Weights of a small mixture-of-experts language model, trained from scratch on English Wikipedia.
Size: 15 layers, vocabulary 3255, 25.5M parameters.
Experts: 80 experts in each of 15 layers, 32 ReGLU neurons an expert, 4 picks a token, a sigmoid router, a shared expert of 64 neurons.
Training: a variant of Adam for the experts, 633M tokens.
Below are experts of layer 7 (counted from 0) of a mixture-of-experts language model. Rows are named gate (a neuron's input weights, with its number), up (a neuron's input weights, with its number), down (a neuron's output weights, with its number) and show model dimensions 0-191. Each number is 128 + 32 x the weight over its row's rms, rounded and kept within 0 to 255. Numbers have three digits each.
Before each expert's rows: a language model's description of what the expert responds to. This comes from a sample of Wikipedia text that the model never trained on.

# expert 58
It responds to: Pronoun "it", lists. The pronoun it/It as a sentence subject ("It is located", "it was announced"), plus list, prov, and pipes or breaks in tables.
gate0:088129135145138120125106126084133061149133109120148214092116155114119174159184114144153100139098181147082111118110143173186122093149151099047147182163112148100170087116156139141095063061156144155159043123113071063193105163131147114105110102184110136128159174099172078138155160105142140154136080103149086190137157083099129173092127119158091169154137065185105168144131086123167125147108179163114128132102124095103124142102122110127125154116142142111089141073150131122125126111161125132112151091146111110120139118106136103079156134067098157126152074173021112115139112130078104114
up0:094140176144095055173111118153129130139131118110117106180096150177130115088146144174191149157122125108126096147120150124144122216141182092149113144066139145114114113094090120140109084144138108151090073131089130098098116114048093138142125129183093194073148179157110128138132149105099131133113147196125067113092126128090134157106090045120133111147087138107147177113124154137144122106153126107140142067103120071050119130128115162123112228106075134111178087114097179154173137128181078092052125117129078134171106106151167119106063185158117100105140125093133112120146123143168132104
down0:125149103118133189080121132132103127145070074121155172159126073142052139098165117135132114116079151156135108122097138133080091130166134190157106116108127127088107115083175106108141191122105112135132139048156114168170132138100146155148157130110111098123159155090103156188110174142170169029183144151075145135126100157177085221131157126123109102069123168129152134151105110110088156128115113165106113131152127187135114125175080087120124135132151156201101136102114162121103123100166102140167102140142185094087090141140064163081174080110092106151186180118105078090113116088119124092

# expert 54
It responds to: Military and government. Military and government words after United States or Royal, such as Army, Air Force, officer, Minister, government, administration.
gate0:160119097139109155132123107091144154133166123130102196112157173119125124085093133085132094073153164186098077150147131131170100131078095120086073125086164121110143104093116099119171110093143072111068051119100132112151062139137140137185113113143137107092177172122130079090142159142116158127139103060185055175094133093105160119119119140202072164124124102194143081181107086171139192186156156109088109121141127109135181122153114068123074067104099095116108133078132176154130117135126064148166135111145124124134137119184099172129104122143155103084181096159112130113080113154141127115
up0:093124130142110120131122164127116115119157110146183190155119156144156104136134114102101086154124171091092146142058116057131107181113105109161123128135146111178128067166079118133150078061131124125088138118167162109170125143116119119073123100102142153151080126104118127091179128125136169113177161145187119143180127093113131088159139106145188072176146169150079199163122156194138136117113110141154132114100124127026127167168154112150123194101047151105086106117129122172104095186129110113168118178189140111164085126137103180129071093141131117123095099060109132163118103086070150090
down0:182176119110132123119126076134166174158118132143118102089178084108131158153150096157105058155116076133103106139086153201136102138148169178089106103118129105086128140090150079118131173153139188139088112157131142145131070165111130154114132085114113091133129102090152104190107136135188134115162137129115153141128118129093089154113139150156077145108117115162123098162147114152156206177162123142076108156199136152120174120109167109148090068120092149144076071073123083134105125115153092187160161095087188095170185130134065122042143104127173099107148126100199155105139158192128103128

# expert 36
It responds to: Copula complements. Words right after was, is, as, became: the, a, known, called, considered, becoming, in descriptive or definitional sentences.
gate1:101152138084143134163150171075109154133087207129112117144162102096167163120061107136105140077112163118131057165081214167118117167126114130189109130130139094177109132172119161089172152110132117146167102136140135130058148083085135099134057110145119132142172139124151111083139100103102086153084104102136140138204141150098141160171140150102143159130136128101124077167168185054122139112114105142122057152111062147122102062140151150121140112092159136205051121118148151148087192196081105116125152127165174134136157110129193107155132108115138137129090129093098135080144155110134131111
up1:121143165116109113188150081127141162150156095117108078160121151107114185157082105120105174113069143100091063094156132107090125091119154094143127095220161122140142162130154154174147114154139067142159107151152149155126140154092136105158092104141109183144118056106146106084157141105105127126186090154072153104126158134116111156151136152121123144131127108081109103159044205090101127088062161140127132154174102160137073125154129131091128085095145140218106104091121141140093153079070130182143129126085176132115170106076127116105159174083099135113077117117159209159094121143143151075
down1:118107095132094131086180058156134154107098084154097084116201170174123130109158135108104088094080136104175142141105105165149079116079157184144083128137164103165123110131189138080144115120195156147111173133132158207150102140169087123106143196166085162109113106102143114100128078158137132138090173104141142129099026134097076160128149125118133103136153144150174105144171151131158148137143153153158181105100141192122121051115137097090110151099131120114152094099139067148160114081153101188116138069117127082134116151086164144175108165164118076113150126148139130150129130081137058176

# expert 10
It responds to: Football bios, tables. Tokens in footballer biographies and sports stat tables: "for" after "plays as a striker", table pipes, team, DF/FW, FC.
gate0:128120135111101103119083103186140106106164128133104172135104146149093127120111106150148127150070159163123166120153121136126118077116119136114132166076077157098179130121184115151174091129180156126160107159142071122158100109129085142128079086157118102090140099136146155158166152163121119121135121072186126122142133169131115140117180120174096055141127062138141079176188130152139039105091102170150083136142136084168138217139146104135049142131105155100089080071158089089143108091135148158079111060128134120194124153112089128138115160072138092106171110166134103138071076184183101139
up0:119123104131082102139118167083139122068120103115126092182098142127175124105118139112159105139158136100081097130116182093102193166110134116122143184148116194112141126155075147143052130112137131115128111130114144171133073089131138185159120161171124113168191171081158162137086105095104147097110141159148126163086100133150125161119180166180184098143093177145140175109192099124157104101135146202192168087085131140080116118101106182161132196077179103090101118153090148194093141143157172120130140165141134086121129095158138204068092107164118142115106099072112152174120138098123099151
down0:138189084112098156162134181177054170154133084161103136072142104116072136143195075073109138097101091136150107145059113111115075107104162156092187082176109117131171105109105213070103161112160146152145106046089166164130184166109125065168154166134104127075118141107118153095090141155127151112096102080101107142089118152145082151128165149115126155159131150119134218111131066152122084052115104098164115110123143160153118144146148117200134118128115153151114106133169137121083081103119140096125141118078146100114104137109163131073140155156096159137143113152142104139116152115109129073

# expert 46
It responds to: Spaces before dates, syllables. Bare spaces and digits in dates like "December 29" or "in 1970", plus lowercase inner syllables such as el, ra, ro ("twelve", "Ibraimi").
gate1:104138141169169121133170137111092144132137165153139133163111078099081127137104129090167120143093118140196090203113135103075089179107168129181162158076142145102123186092149143147128159166123122162176100111079196128117109134071153154097128138063131140068144111150122114107117165134143160138106139103177130097114111096154150097135186175114087172208106161145177111093117136178206101153076143162119044109083110101162117128084100188105108113131136133194097108119153050160115136132126155125128104136109123148082154113113147149133086121084120119141079164101213127133160162153101111174
up1:136123141093095060140140085105107165120113138137159123142112102100092165160137131145153143130123162081121162107179096070190179148089140121150134144168099146153098103111105103137190147144178171156113179140130112114102157170132128069140130089116223131141121151085051113154138139174147154154184127161137106062150104142135087166115105147107060128139102132082124114169115163110065096140126113155175191126145102171171145070182153074111156084170194105146126106137099140102076082125099126146102131179082105148133080104094106140135199126134071124097098151134103128119130160130183183069
down1:091109062089084083107124070139159068177106144137166159108135086154217132124176169116142123116099085159131132107136109154127146170162175140143106066118192125164144083122133070112095164118132115107156143143141115180089106160139172169057114121139170128112120073113172081134204151123160137195113071114146187173078128120075131087135156142117119105114130129188130119140163099125181026166113126098140137127128169103095114120091148120135106153121143099134114173152125068133152157139081103155115127134121090142170126135111143104107129113153117117069208047112105119111185116134134125104

# expert 49
It responds to: Clause-ending punctuation. Commas, periods, closing parentheses and quotes, and section heading ends, typically after a place name, year or number.
gate0:120123102116114168108097158110079090122095122170133157084165136118066167117130137114140074162079114167085175090133119232142107134165094100137096125138136153108176121081121185140112054123124123050136130139075145097135151173093146087153098092082146084097131128121178121124111110115121137114149130092085091148040186130096175132129142126203116141126125119107102147122133132106143149172138112200145121114118117092133152115122121121123113096103112113114077173163195116147112175107124065083161076048151090137105183137185135140169147149137127174118137122186096103115117060176095094094
up0:107129126134128093192050157124106166122076172124094123135153152129133090115190142115164122138091125091099133165134121132171138177140089120147069108111125107137032166115136198146147131128116117189123106155151179154126069142136144167097130149061138084170140176148110166122102143084115176169137135192103129138171152170175104068131142102151165069155100131135131213122163177149153183116138173170174170097055094101101137114154131162135084140101129132089155105121123127145117171132122134127166112094118122090216093129150152118145088142180129150137159166112170116158125091076123181089
down0:168107112089079135149112067151117136120155079138146094114108121101125126105152128098112155140121138142097117169137133143089116133129143117131191142135108112118126113135177121111085105153068157142124119060052085143167128187095075170118116141115053150173137081098135158098152122110138211122147094131115121093108112122144117158177121095115049125098130103191107142078123147151158168146145081111131083100145110168165095147117068162079136081185188123098115116081229066158100132161097082170151151111078125133109101099155132075115181111079142164136150115138118136156206180125149178101

# expert 52
It responds to: Capital initial letters. Single capital letters starting a split name or code, e.g. B in chess moves Bxc6, "Chusquea", "Glep", "BEL", common in taxon entries.
gate0:144107128133115111138111113140098125088154167145063166082121159120148164122140059036138098145121122177119110136134103147116112093070166188086122196106142168113124115123143107152140091100149096094095103131114093131125160117142143068149119091145162073126179154157132135099186153153108127148122068102153052146049167127168215154100138155160146152136141110155139131097033107175157111159162101122115148154060108125121117165191090170134126127124105142046156151090180095105127175065097115141116118098110114101128133133144054155118108125117136132152200126159094097169151126147107104158
up0:108143105132111169197135155092102085124116106136160117148122173144154070169137173182158131156067121127098095140042143103086165141151118080152150099121119124169106143100109186112109124089138125144131131113152162090122058123146147104038151165181122150118084153130176126139113116096164235118116183151114122148201123115115104101144124065129168087173096148124073196082191088104135086131101151084119120119122127071117124126109128106164083147125070083147152094132081150179051124162131131161128089067161094137116096106102164103148110120121115104134116145069113116107105111158133101117
down0:125168113152135134167117134091140092116099160182133144121115139087071077149160086114077177059104070073143068148166160129111122114132155129170148135165111098135109121114099067122080126132143081208145067102174114157090138130128085148101129087092121104116086143118116115112130169048100116126173163211119157118155157184145089166113077139128102159163105146111149153143183107111088130180174138137104188128184105143170095116146118166113094167154113150139064142125164150141062108115155144178144184149047134152152155132165116083086131136146120124128150131080087171154114147183106113143

# expert 3
It responds to: Person-name completion tokens. Final pieces and ends of personal or taxonomic author names before dates or birth details, such as Holttum, Jr., et al., Thomson,.
gate0:188124097147133146100081114112095079100112133095123233139186131161124146150137130152151076149162059145161119138166142109113108134122149101112179142076072085122184105121122112155167059151140099058108091135168078158144162116142133127186185141173169087105113097152137170120112179115087093135102070090151067095109104180178146128084145170164118161132150072166121145129078104116148072150112154155165109143141192099149172151134113136126134130150122087108131148100135152089144092136119100144095140061160072098095122139087119113124124154126109094106131146123099172148062121188121056139
up0:127146158129127096158114157103104111093107153122159166121148152124128128134155160157148118140146146109149107094086125134061133201144141042142156111079090139136116154139075141140095068149066068105068114161124141153123138077120157093131168176171150062140085089128169160123117175108092148123080134116160115074140138181094127144115049138187143062162123075147156150099071141142185074142128177149196142108114141098128125183116092171122215180105162112155132126118080115176131123153142130158162164048136135105181132104140161124158134175127191125103096147120096111146133115093135158147
down0:037099168092096150159118127129152144102090136129123136072143165102093153090164143107137125111112054126152133084194159177131108117181133180152094115163118150118140137142147107071157172127086129147109087078143143133149173204158135145144115104069143171117140133084190153106141119116168133112214113175131146099130163130110119144076186109121113111117152166110107080109144131122105161107077160077137150174173121190124139137163135101152096107147129123139114076135149064090089135088148141157192098184147178132073142095199086158105148111116133152139130161087081167170130095191083105151

# expert 4
It responds to: Verb suffixes, participles. Past-participle and verb-ending word pieces such as -ed, -ized, -ated, -ved, plus "of" and mid-word "r" (prot-r-uding, cont-r-adictory).
gate0:193158124151113156097079112098097095141100122129113146078160124147047178101108137114108118141100130173156106131145128133151149076094079129130124134129135135137136135147202098134104110095150122169147157141094080153124165145144065138077085049112138106069095132184129140102184132127109111158122138078186054112108117110104149136135101187185080146123109124195156102184131141139135115092188054112160104217100104160107178179141154172118080132087143116078138167117164165112126144119140099125144125133073165162107105172129107154161104130093131144100127075212100104149159116139108105170
up0:113156195183122179163103082169167113138118156124116131166108149134111114143162194159153166152183117157178107127142111078122122148099149123151156177145169128153137137103122142143086102090118088173135184134126174167161097085124114125144108044125068115141073093133162135182152147086056163101068149092150076174154137116086170115094136152112146148127079175134133167117109141139169169153147141140211129147155113103139074129111123175098072156091141138080134104169112129189090148147183150140142153133082175125155071182101155173128085124142089139070118139099102103193172138133121151136
down0:094122121165090192104130108142143139210115135127088165091090125110032065113139090103081128132136108128137107134090120166104072138138182121135112150153121160111218161127119133148154157137161078150133056100121169135119118106141139135131100103172136131131180115168190118132095154163147159098118131108100178153142166158125146183120217100131125117088114129056114132140185126125111139160084076149137166104151088072117120153106096128110120106140104137146078118099147137102073103138177104180141107098052162112118192119141150145072159122042057146158128169118089141117154120160102160133

# expert 14
It responds to: Slavic and foreign names. Pieces inside Slavic, Czech and other foreign names and places, including Cyrillic letters and accented letters, such as Djok-ov-ic, Vlad-iv-ostok, Nov-á-k.
gate0:161130147159105115105086156150138095191094097144117157057095129123102181101095099123119062113108120097080120098136154144208133056126121158123090175121165070147100153080108113135135064111213126145170059164148171081158158114111120152125108123147164114096139144154106143102112156152090101144076145131088073129103147173087204141096110112158037152179126109131141071151090147103145174149150081106132098165125109088117146106120144121120137143094162138151131117126129165113108131147217127136203142090147100128103106100106150099095127182108117136184128150158137119170152157103062135087
up0:093118145118142113171134174103161098162146103200191138171109182141124093092143135073131095141132108102123105120076129119110098154085134190152115182172135119163060115078174191114105138100110095122151136159086173125131135103081142125156140129171119139168097176095113103126116127076089129146113207218135133087116125150170179121121166171072158127147104134111096163169120124183144057199129168156198156090088113083114103136168120162112100208072160113152137107105149139127142101112120136136158108148130161145086099129144141130095081188183097126136139103105161125107138147063146163138
down0:141146126114123114215090119129179091192146112118162133112162068122133125141151149094125085134095078110135142166120141184137096031161142150171172121142104155138226171071143159054106130134080117098167135064131124167108152146112129112165100153121191108121183124125110114110110194188157093160198177158140111175096152138100114189096130163098108130151154112154160172153117083129131096116161150120140105123148158141102138101147088096111109172151075105132168152125107141095090106088124093118115146132081186114133118134150135131097181127171094124112138094094124094073117086159046143130

# expert 33
It responds to: List conjunctions in place text. The and or comma joining items in lists of places, streets or names, and decimals inside geographic coordinates, as in Frutigen and Kandergrund.
gate1:153151098105166134100126140090134119159109184156104155103153054132165130144117183110140161132148117145166150134138146187066150151101088191157128093159142104102163151138128050119179124161116120077153178110166137108135118109088162144161100168110126102078115118111114098115092180151087067094138120134107126186128141131182099161147186112124181222051099095147138109146123142088134112156131131130145155122078149088139092098117159159137116032078107110164107116161133138067116117122191086131124094133166158123100150125095172165112101098169075117149094112053162085121125099151103189156
up1:167151153141104109135156101126104197166156161148092158140135102086121152188155171160143130151122086109126183119104097093105149137101158152166129055194157145111118206084158148130155153114129155128104098135128183125123158127113146094165107089171102174179099138088143105102126134130111142061178128128086068143160176138149132160075089113092122141093079127061147130122081136134129137069110120119177120136163111128148108098135084106120141111105135147107106097172085085123141126000105135132108188175097139137090087126116118172101112148130101056172112091085155123104074119127109178113
down1:099068104162070170150224068198175104086079136137127123116166120144124204146073162121121126065147128117128154120109128129139153119178172155155081115147110088098135128177138159117088102088162106122108129146170048194133102184127185110118140176142125164162121101170172173134165107156119135115093176093159210137090085090169129177127113135149111115182142109136144136140147115183096067185104124131104117124148117085134128121121119095134091151077113145115139147135159124159109132128109091127131097065178065108163095103096105130115116140120186141103130147151103113142141106148142044158

# expert 59
It responds to: Table and section headers. Header words in tables and sections, such as Apps, Votes, Candidate, and positions, plus vs in match headings and See.
gate0:168112101151077064139127131136114104147170126125092160097132061125115197124072089155140145178172123099089093147101174181206126095149127092106072150117098107105170079068158111126113087149112104136089127148085074118101113178099107102111149122134191146110113197128118143104143139101151133084121097078110143157103135136173128094118147128155066151141139080171147139186092102153123065115140140188122131169115124095179117211144136190121119145102087163121120132127155175141145112160125177062141127089103113092112096112145176153197083132054114115130126163161074126123089095133134091115
up0:079113121159100117136113114092130126079154137126120120214103166137136110108154123183116086164145094065112143093052106096079180145169136076137119145135129069108087095118146123150071093116095140082133127134171204157153108155098162110084142132128125111135111091123143072154143127095101166132125164191155116161136116227130101144089082068108189096138131162132144208182180185167191166108185113123117184139106077132120165176102123164103116122077149113141147131152097151129129105121129121145090180107130107085171091110112151119149076155113120105131178095084118138178123122129179146144
down0:105062083128101172180171090140188164150151130145160100157154186114082112137116108079145119136174083118131109098116113090132083119153176171087137068091097143092161110100143127128142132187073137107160117103121088156154102168160071125085152111139109095151157135123133157077129114158138126122115131105102091139064160147126120168149136073174071065118142145078154128174125162098117134124171135143114071123154159204168130140178110189152140069066045061127118146115107131107109115137123163137138109154141102087080108131140086084091144099060172089131189174132134134091149139143147078115

# expert 30
It responds to: Foreign surname endings. Final pieces of foreign proper names, especially Slavic, German and Latin endings like -ić, -ov, -berg, -ini, -us.
gate0:181113116147123108138110173106075098100111078186072132084114168162098119086109118134168120129105136051118080117143151140148164106114115161103093123114178110105125080117169088143154086130118092120136120113101149065132143129108073114116150127152130136099171147183121131137168135148123159150151128077111120122093154106161156144075151180167080169126099063168152132156157162105133150162187135178126138147122150127138179208109133134131098118117166118103156115100208101143080079100101161137118106069144119070161141145113085170090093070230102096164212152164120125099111145187103147170
up0:147147144156139122213101178095126083117064123152120120158139207156114079106168124132175096168168120090101115080087176139093139187139150120163140181211155104126112115169142097117129094105175090138100103130146169152161135150114125094122134149150078184148099138102152135130124120141089171175142157141159088189113106145101157126139122111132145105169147132199123167128136226151172144102152110116154107128131179075089124185181116193133077174078082183142163083147138168149102103108102096140098152126128158126153126117167139140143067099172107157172120085177097115126162155124104084148
down0:096162132158117136108156091126156155099187077156157164156107153184090075149184121140106101124162111085147121125063133142096092061117163149177195100164147145191114146075113095099133077164114170146186192141121131150153104131128104098112148147100158123106161078097105057162091159093143154094104150127119151109103136171109159161170178098137100183100147147108140131167175103100090136147108142134192132138173111133122151182134106144189061100106130125148121043129143157143115106143113101139151123175086173124153118136147132154152155065077157122089151110102129066125156118118063095059

# expert 7
It responds to: Clause-linking words. Sentence-final periods and words opening a new clause after a comma or period, such as and, he, which, when, However, This.
gate1:101179143103138115132140086106090133140122131158085095219160097092183193127101085130108167127154131147109083124073079168081119167128146184158106162082097127129110161137104086074081181172120091157163131127139120122139193103061153107115077106144132158105111138144107086109114187136136070050134096095149131142147128171112141184091192139108148186086123154133145109142156143166112158105128113149123136099124163099122103074102152132104155133165130130188083143132138146094144111152096103158125137164099096151144190065146145141099152102061105141075144150051121073122106187122098112176
up1:172148137116100080143156074107121142132138129129114104199136109084134133158104116107103175139113082128130124124061062114130176126151099147109108173145120181140113194144131071090147176138131125095152118134154103133143155136064142103115088115132155158122094135090109094065108214102103111087175090125134087144147147140115114188088103197084149134042117135100148124126140158124114181109150113140130157132155136122137101097135132102071136155183164117134063114115082165124200138112047171176119138159107095163107106135114113155123151141044066094073128069064133094120074157088120117114
down1:104012098112058164107152068194181117084084158172110118114163137157132101136127133090137119071137087131148116123111139126128088169158178115086112135150124086118086131143131157123112192096110115138171162128128117144141172141099135105157159207160148127133107119140207166111117115102143128142104183111142141113092082105160157164150156138123109109181149155107187137144190095107133140158160123152142142118172149155113125132195106110115072089117123118111104106127113115119133166103201111176202096050121082109100173120112167156083107158170171124081118124197086096120161123126119073090

# expert 1
It responds to: US and initial-letter pieces. Word-initial fragments and abbreviations such as U.S., States after United, CA, MA, and mid-word pieces like Ag-ric-ultural, plus infobox line breaks.
gate0:085117086139151121087102160104074116146152136147131185083123106167106114119117122084079115082076180149065167120122106131179084180149118090099103128142114177084109155086127124149156107122079102135093116117101137044086090188124136134149105111165129120114113150172123115093136162090136153139172133080093098132123129066145117161095173117119091091107094075153070117112128096124208154148181100085136151162064112106171116199156105139115088091166109126125150090090129128073130119087190152155166073115193149138168176106138126140140112094061138160096146138177074122118113110196135114130
up0:088150162127126140146147155096151116106110133110164166160115119166066133157156178143182138143100164070109099105099126131122107145134124064176117110162115112191170142157099171150166152134098123077121130153108105151176091106116210141168159131094108155156134096099180160160120114111133121134084180163178103135176068133132136118097146134172174154187083110108087147140158116115147107109178143132143174161093098083098120154086146200131124146087129136070180068133081151221159159208101118128105103117088113126091089100145150200125122110173126097199100119112169156107170115106145164140
down0:110103066098129123113097147156123164084239109117180086178128151122076130124156156101126098103127107139120089196127127099149103127116120158133128059155094109101109094146157089075104148133097108140136091083148093158154128133104114137133173151019071109107095063095119110174117109139112181108137155153127149112121099140077114136145190111168095132104121160145088123176154119094082169130123124163096062119143191140148117134154137120140162137185088107161122082127158107100131084131140116157140099142151157116136166152137169078031161153089138063177176184119146136135091123155162086113

# expert 51
It responds to: Name-initial word pieces. First pieces of capitalized surnames or words right after a table bar or space, such as Gray, Sony, Pratt, Transferred.
gate0:167129117159124105170100143127028049139108140142147102100113189160088109182095172120136108124077152134071079166134146154183101099166120206112127179052127078162141083129151125105168109165182139100169112144131133102140168122094156083133121121144153156134138108188155162064153131101116174155106125111130123139140126162131143147144167095139096166096107080138099116147156157149203184179132141126117165167125190145136122168171159125163082173128126129133115143096155144095150142171155198103146106098126122191149143103124119130101141112128127110178214146119118088136067121206124133107
up0:098107158122124136160144193079132120112084161169124152135143150140135097090170151107139142135139157116139142124075108142113125181098085057170075092183171137134114117142129115119162081080078077123108137147184166163139184118180103090155124148156158129186106128114093115135126158099131129156094161111093139151167100139067112129135117135102190119192086137174161178113109138153141112087070135141140157105064127122043121097106146196061089156129099110162176103135083122204167136122099092139120117123097107090155076129137072104128092200149178115066127135136055146095098127086122131130
down0:137165165124137143166171089175118141118164089129105154169127146133047161129210103113101096094115136113118112103121098122162117078124161145132098112140093148096166139098136170079122151108127141163116121103129146151120125134123104211141195169079063075137094127100052161113115135115141093072119184134075146107125151167084127104146186126146099131163154163142070166106118113090081140138124106126163126166191163129086119192136158132120138089204194121120098098112058088104159086118149093079127120112132130041065139095131124135138122144160141104166126117059109096145156173180133112106

# expert 43
It responds to: Passive verbs and function words. Verb pieces and function words after was, is, were, especially passive or career verbs such as elected, served, est-im-ated, by, the.
gate1:097153109150144044141126161134164142099129120183071112102114074156158151154085179159099174145138120114199106180169121185074113178054152110167062137087119160113106136130122109106101172067144164118155139090114202104111112131111078162137141137101185134130144185193130112125123164103083109088114057101118110091168111111136118146159220175101111141132133201162141111180140098135146111120104101160117085112098102130129108141099132127091183155092149116150100135113125167112118150117139150104115143183120091176115123125156155180120140129111170106147119180058099101125099147053154127125
up1:187142116115117101106173122199189146101127108132081120137093102187131154119100123112134151165160153104222141112133148090113150154133083100149116161162142170154072166154158145134174174140208133131147149124145163127095126175114092110191118156119140163154168111125133103071177133108098101108123089169134094107167182122154113186145137162097113086112171194115179146192164153163103159105076092118110055136187100123142077098132127156142116167203115104103128141126100151110113111096108107080118112185127136184123157158139118175156150142101132049150152099126194142112088156118180134143
down1:117108106116085120141118082143105176166121090190082107112166109122110191142181172080134182148029127088189134162180093089119095176125129147078118111157127089116094135083174146113137113118157143122150156167113106117112148120141127115107152200167191162126181142133082142174109135122130120157078127113136112179082108130127051101062127113114162159171143133142191140167080170147106057130138180128159172137108141107119144135131129144106139177091131115103131103165080118124157074103101090133101100127089057086186121157109147083170163124145128144177115176129091149148130140093148102189